config.toml
n_layer = 8
d_model = 192
n_experts = 64
experts_per_token = 4
d_expert = 96
d_shared_expert = 0
activation = "tanh_gelu"
moe_layers = [0, 1, 2, 3, 4, 5, 6, 7]
router_score = "softmax"
normalize_top_k = true
routed_scale = 2.0
balance_loss = 0.0113
balance_bias = false
init_std_router = 0.0399
lr_router = 0.000738
n_head = 2
n_kv_head = 2
head_dim = 96
vocab_size = 8192
norm = "rmsnorm"
norm_place = "pre"
norm_eps = 1e-06
positions = "rope"
rope_base = 500000.0
rope_fraction = 0.5
qk_norm = true
attn_scale = 0.102
tie_embeddings = false
parallel_block = true
init = "uniform"
init_std_qkv = 0.0426
init_std_o = 0.0426
init_std_up = 0.0426
init_std_down = 0.0
optimizer = "ademamix"
lr = 0.000871
beta1 = 0.9
weight_decay = 0.34
lr_head = 0.00748
warmup_steps = 289
schedule = "wsd"
decay_fraction = 0.801
decay_shape = "linear"
final_lr_fraction = 0.0
batch_tokens = 65536
seq_len = 256
doc_mask = true
z_loss = 0.0001
train_tokens = 263900000
steps = 4027
dataset = "wikipedia_en"
Below are experts of layer 4 (counted from 0) of a mixture-of-experts language model. Rows are named router (the router's row for the expert), up (a neuron's input weights, with its number), down (a neuron's output weights, with its number) and show model dimensions 0-191. Each number is 128 + 32 x the weight over its row's rms, rounded and kept within 0 to 255. Numbers have three digits each.
After each expert's rows: a language model's description of what the expert responds to; "raises" lists some tokens whose logits its average output raises strongly, later layers aside. This comes from a sample of Wikipedia text that the model never trained on.

# expert 61
router:135138125117129101094132156149112129097116072117180120133122128104143133171115060200105091152116134101103112202126129083071137131104066157121183150128162158082135137129161145120164113137193172204108154101145113079157126109115103106143092103130126153147166177127142129067087094096060060129132162173165157123083138167172109171103115102160065139133106160070151097082150097074120131145146135166153117082097137119180112174111158168141116127095113157133115128058113109099156123152079179097137119220075100081120142073138136193130116142078138142131117146167151119125148167162178141086
up2:135148127158117110128177156087126114148155084134094152084096070121093091133148147086091105157172149141102119192099136169119155111080065133135158153149099108144166134112091173101148119102160139179113164151130129129174196107207162145104164171196089139150156123189125118094194134199142082158075103149104113105104088130109057145131122115166160150062091075115144153114084151105131123154121119160170125153107142141129128105112158110105105163107181118070130143169086057120132172128120134109129178128185151182145104135102102084147077115134147104169147217111110169115110083073150105100
down2:119157166146154105172082138148154119135106165082139127166178167051155156109126124171135099200047107154157140107082190089093108111196196135095119096094082119099162119137127099130137111164084132148188143122188221115165154205187147098097169116099112148139133072160163125112109092142156103100151095167085102155215141089100105121152135128153138133140124158123111166148135096094142126121153148111096150166115104141126141123129090083163116097118087054115122161164133182155126111086124119151081162156109131150130159135148174119106070136127149149117149151144199155098169149126105172096
up3:138112075140135128165093159103107097110092165121111123124164085166092123142111133138138100184071139139169158103187116108139119116098177087132182105069161169091155084115184109162146095171082057149096164137161162139151073165099094171142101114161172067097072153140144197119140158119131173121165133112145125128168096083154106119151127113103138188069115140120154160134070131174078157115117067148141100110184097121141106140122114102176153140055189088175150121144131101184176148126115097130129103175108123109190121154114140119155102064108119167111137130160168106090108069166100156084
down3:098087130084074107129139068092088152184179116126125146134100123140151165100140116148174064089214195130110157074137128184075126165180151124163133119235071081132080149111125170134087135172129152119168136158092108106103148148129184167174150127124082137055125193127161139155151153142059101210115133104109135136105192123126120103107134093123123099144187144112130145138125143095121130157163174097108132125071158142141103104116104123101129104134068114123129167128061160135091096147183144131081149131141078131168127115156151105108146112105111159120105123123088154153081142117145109063
What it handles: Common nouns for organisations, roles and events after articles or possessives, such as team, season, company, manager, School, University.
raises: " (", " of", " |"

# expert 53
router:153143136125083188095148163086155107144092145166123132161114127135162130095159093189113166145068122123110160071125096092103135186162165167139191121137137173129149195152087142105119086114112107180102142137144102095127089156087066115104163105163146133120135073150046133103111081101070168120142187113127068165117143182079084100132149080146074135090132157082126103064191121163123118102155144143172140176129077169092159068133145112095117192138127119174156149083071100097153138106107189158146108109090138156113117084135108119125121129147085108103141187106116117088118070110092108130
up0:124103151070140183118127137086109144126079221132126153175168126126112118104180153149108128148112156125080114106149090131071106123151119177084077173108140058104044135144169090131153130160135068020142182159180089147095169145113129134126100122197085158124137145117114142155103141146145104153107132105153141121056111098126125074144121118062125189126158107157099136126092077133082140131192106157103189143105122155083103122201152092153081170133113112132129119128164150102149108102082143117156123148212092155150156156172120112141122146142121146142095157103113117117144116119097062147
down0:161157148096107088124144088134097139114124122186122120170173076091106166129199137114095110172114122166128113155135124147145141124137109185078055198197194076135111110093119116074187107088139108116140157141147139053090124133151115159072129112107164146099129117174131175171160070085165124161115096198137095139091133111119153092147111140064138145104120140097088144110137065151091099099085124099108216138110160156125146120151133092086163141154138135112167170062165126126135101147128143099166144108138122175111088090124116089112111120174148141137088168107132050082084143123153104197
up1:143101070158073126108176188115109119157138114105108106211158157113145141093168140126111141130061100100139142141143125073120092108148131172101101116094150145136086202062158093136117167140120113188134140156119117129090122093099136154129190126068113125146139121093063170086180109156118067123102140112109135051177103147094134094147104086157104174136110132162125110137184108138162103125116163149168090139149094100121119039162180176041155143159171130131138126120124061103160143148154130136149113057065143108126101072101091133138093153099099164120146150124093150178150083124121115081
down1:102072138098122079145088084110101172130129109120100134100128142116108101144175136110166170105124138118109082161111120120091147130072104087130160112134155138108158090109151131087155126151139108097132123101142084165115107130154177137076132131149098119146089141128171071101095167217068104110099114094086131134147178134144149119117131081140184000123082116151138137147103165027108137141136126142075107141154144096146097136143146114128110093117123150129140162192102143170117144179111084117145124085097113120138132119222122112123137158131123084156159095171153118157173161144221196129
What it handles: Ordinary noun or verb stems in running prose awaiting endings like -s, -ing, -ed: branch-lets, flower head-s, exp-and-ing, research.
raises: "ing", "ings", "ed"

# expert 23
router:108150142113132203100172175101112129111093145103146116093186186142098086139165092101155120094153155154117147202123116062112092129157137072133151128142116095149126150181110160128136154134131095185107113045074083143158115118148171106085126176110193079177138190109136142185164141113142109136141146081162101146162108093102182098172146088092120100102083147152066119188070168142119155069092129133154153153157129120145099158117161107090098113178199094152119125152074134128091096160096174131107149110106113146106151143134140117125122157094180183170088133153138152106146104052114111166
up1:119128130160144169118178105104071122179149107128122118147102079078121141135142168130139095159157162128183137136118164140139142137085114111125084108071097091166175094130151139180137148152168130145116098124140147089137141187131124107134131073056117136136110164174146086106161129143148109090116111097145085131132161175098055117214063166146146115126072073081152097131091087143136102098156155147107210084097158098106105094190074158083126090146117145113102157172158129147136129110185136113168160183161144107141148058138098202213141163081151115161085131106136113109185119149121089122
down1:110137141124094148131122137098122125110083079163132114166174101135141095135133140150183197083148117130146157134171086137122144160167133121072169178192142159091106184140089119136157114154124100189119129203156098090142137098152128077150135145198134090137103136150105122131136115140109108075171114130180181132053143121071097151110142199118117147174126093200176178141122168095158119083104135167105152105208128067171135146143153158135161093147143147142161160153113161116137102196118128129158121138075114172107122145124179107142045138140132077126114142126107118097163167213116078080
up2:137150169085136098131193134147072114131192082127146156145069186169122195130131053078166126161115148118162115107115103090081101087108092157085189173109127074152130107045096106117137150129139113121142100163132112093138152102116135181140113134140078122082104128085081130108157102095125088128134126139172142040132177175152073104109148140124172126076181046161079135134127124146110146098120134159120120094115081074122102101124147113126132139107090110096151140101128135123107144136083064183178154068099176123113149132121093118129105165072078127124114150138112170104067143136195155107
down2:100091131083088142080118102158076108083128154160078127105176125109096099118148116139097133140187173153135173073114134133089116158081074157155153120073114163134155232146109101137076158103127157108105148150121082126139156153086110127185105152095151124165100104146142156140137187123124126137179140135120093166178069144094091170187129122076119138134159097113103168137154120108193045153145139092140126124123102077153131138103106118113147136117114122050120101115144128171120127109125143160158181097114157188112150148063152116157125163126155113087120077184120125127221047116179140173
What it handles: Cyrillic and other non-Latin byte pieces, name endings like -ford, -shire, -pur, and digits after a year prefix (17-49).
raises: ",", " (", " and", "-", "."

# expert 5
router:128099145136188130109072083106139143116166175179178119118126109085168090129153098112142117115149100116096155095176121165074074064174133043138092156123183180102074095190135078079178077124092137158130132135138160121083093083106158095172072173141127173143138155099142168146127094109158128150183111097079145090137136140152127130112117119099122143141100162121122130149076152130101152130116054117081076124112180177128091055117138140102137113185090156139135128084100099183163134156095178104097155162153149105079178146091104084098114110131105157101134150150127137145108175113075088161
up0:114141148078093088151091137094137181156131164147099026171124117082137133111177055151154160122113092145134137135101130144137118085137168114210127103129082096113079148106140107137117111170091159105076139118062141148120130128179158128089162129125122147153121117135122143120108144189189055077131111152126166074144122123128068100127136152094127174145160090107104086099167099121168089122172132184131120168145089139125121139163080175071165150110195090145115140089053109162115105167142114138138134102162162095123067178115153114068144173090183104133107123188092138119175178116115116099
down0:176170070163084115113129116102058134144117142104034168221106147130164148113104113139169121126101122111096142156061119136116142106117129113150121117119153147171107094131110129124061132154127152105125104050144091162145132168164095172054172095166162123131122090171113118151101176103096095109170143088175112125075116135162135140141116091069109132147115136083113102117081098079078151096103162123119212075107117177095177147090116128199123113176152163156151107125133164131181141148057099119126119184132144125167118137143222133166111116113180168121125131114140097129173140136151131143
up1:113121073128073124114126131115098043119069133159087134152128137142121122120126132129113087081062105158111125074098145087137070145178124103105135117116158089173110096160094146190129145120102138137070165189079087158147162100119099096075126125167080105123062121075101180124167165125092141179101102168134116076097084119103177149101131113108120161168165095131127087159113100102112124158173136123163160143130115082104160132106105164125130152071122188137045140160113107135131140160122125121120155036072040118117124105154098122138116105109136154127183173126185153110149120096173075088
down1:165135094109144107160163140138107116092131087115127106050121128068142147155099143148149107087092182181092125166196141099143131116065112112146152190128183138136131182095129079164137125048104122129134107106108152168107125092151131103141162207121127165145055156094188130120081097124112156157115109107090177141132093135152104153119109079105124171139170142104164120147170093092114159165115098118095155113069155052130128112113143142160135114180077113105108135169068107168148106164189059124139114174073105124099130148139147118148098066127140102124186128054169126154076164102120110086
What it handles: Short syllable fragments inside foreign or scientific words (Gym-na-stics, Krasno-da-r, Doridi-da-e), plus table pipes, opening parentheses and line breaks in lists.
raises: "sa", "da", "ga", "gan", "d", "na"

# expert 8
router:091133118157116072085130147142124100181136153137153118181158085132173123167140169161143115116103092162138089104179185137115140062116031111131095129153116124092073097122128088119110195130119145090121148122170202154085180082179152109107131071066125131169155154132159113107085165116190113172154149165135159137105123091091085173139146186125139103153151129105111063120138174154096150135127137079158118147104060106110128184090109121191194126173167170099085137155095111133106100168087145125078129057163133138108141084150132105142077132108155136133135085170097139149138154153132164093
up4:144123113154161150122142141146109146125104134075154147120089201164143094085061130140134077148096121195157107097166129103118124203150125152194161106127117157138136149123149110211111113163089113155143120201128169110135123084130162111113132107115122138101100106128113035148123113187188177118192137150128098054084154105127150140208122105144115132105139128121141149118145115115149159112126161156108109120101109106109092112141148121161120137137076142115100106142136135143031117126089170125129206108135079143160107090143183125073114186148161199168131188182118120191184128144110094080
down4:117181133169105174114191085161178170096190138164131083136095114131123149189111109113181135106109155098101142110131200119161148117107122148109118147141133132162119125137157128077063097130092143148137105117118123138038145149164155089134168155146231096127130113133144146141113154138116135148120126066125121095148153189141094108118119092117122054203101112138121163080141099122160142134109153087086129098056081114163107165133150144104075112114104145111133148183077210135136200102101104176161150147145170094147115139099143134070148118099141145113133154211093125135142156179057134108
up5:136133094154160117128166181128173125139127151094150114187127146095139112158048068154095161085080150051119159097132078105115130184191112136130139086095128169135164108121163139089090162151126106140131128169175090160114157168104110117100153161109126130109128119123144119167129105089165180097160117140049108096133095132119190070114137140070140137110124100158161133022129112127106121139143130213150139174112130094156052101080130075175101087140098160154097123163173128121158176092078111185097103093099082133174178136131137143160135131098088138106089118131139191118091091121155117130
down5:067073132111094103185074094092082123112147124100132143145070109112119117141067108092130102112093107047096126192129186098111138108094107175172164097114144098100104180119117151112130143152133120154128095096104097145141158088149120121189099161098111139166193167148110103086107105180086077171158104100077105173122050082166095098132164112101106127136172149158112195144114215146149111166098139153141077143179166119193068125164149130169097138089148165100086139138151123158123129185122156100153149056108119176091141120171124144090152106106105130161128112138100128114143141166136098145
What it handles: Sports vocabulary and ordinary function words in athlete and team articles, such as League, national team, Cup, championship, the, a.
raises: "ger", "ally", "ium"

# expert 43
router:104126159100135138135119156115179139070105177150121168140202130125147116163156153121105091097130130110149147131220151101126044138196203167169103093143183112140109149152119160144128094139142154115142128096171122062152147161098147096126149106117125154147062123114168147166185102159120138104146159094074119110119091108164093229106150065171085128157124104155122153173111132089144080170099135110164122164135188091160148139150116149117077145103085115076107138134109146107134133119177134059111108134109169159166096178107115105098121182122153105147071113101105119163168097162125158204
up1:086097096135169146163123106128107147170104139078149128118170097117142140120146134181113108120191111120148169131062148141083115100135156172198114096107137135154109138112190157093121100171142140122111139151151119126100154096171145190120139126145161190188144158038122071055118136125194140136169115175127113065135176128107111159123182157102100150139193055153129122153144127172131109115123104099128169098182176062084116106113115165145130147178118059180111114127138133120083151122091148156057150145120167118147121044160118140079087160147088095136164100093098102167163111098140151122
down1:121135156136102111123123108108122127122152127127146139072125083140144177154146108147113130108096137146109135170136159151141158118103187082138122125116174118141111095139131125173119138092144121064168113120170124124104075118101147127146131119108185128082093108128119128151142173141119112135151223121131111141112118083137112177110165116135131000176156158103122160118093134095025147168093188079154119173148157103139127100107121161165108104109081074100174156193055111114138154107117142184164119109118117167159138189146093177126104204161186093178117070160174165136139113150133099166
up2:183123163135151115105072145140091098120081150131145120160165154165125143109121116111104114093213200063184136091167153128173103171145141163133203170086168117109139127123107138139107117189092136130049115093097159098119180144123146144108182141094059155101120147154114120107156148124113114140143113171120173115063077166148065117146098138123153133121168125153134185086143118145094136181053149147190119148175157110107142173124157095108176127118139115103056119160132063138127172115141180141109112111189140160150207100141130136111132074161092111166126097122081128132148096104073132137
down2:127130123131161115080124087120087100104119145137097117122091084074123076158131129140127090164172133150106149171137115146082106089123173118119097061173161146152122104161144109154137115114137092072176138116138135126188096122117129130146116133110166111166072185071144122132128133106086086113131127118134073175196128091120117127137094101064172000149122083088091130087155119130147103112151107174178132127099130110099121104102112105164114139106103162125133125175149105145170198085149126159114092137114168157151097089115114157140154129077207116178106080141140117129108125176157194163
What it handles: Early fragments of proper names and Latin binomials in species infoboxes, credits and rosters, such as Cre-na-volva, Unnik-rishnan, Brunei, plus Thai bytes.
raises: " and", " –", " to"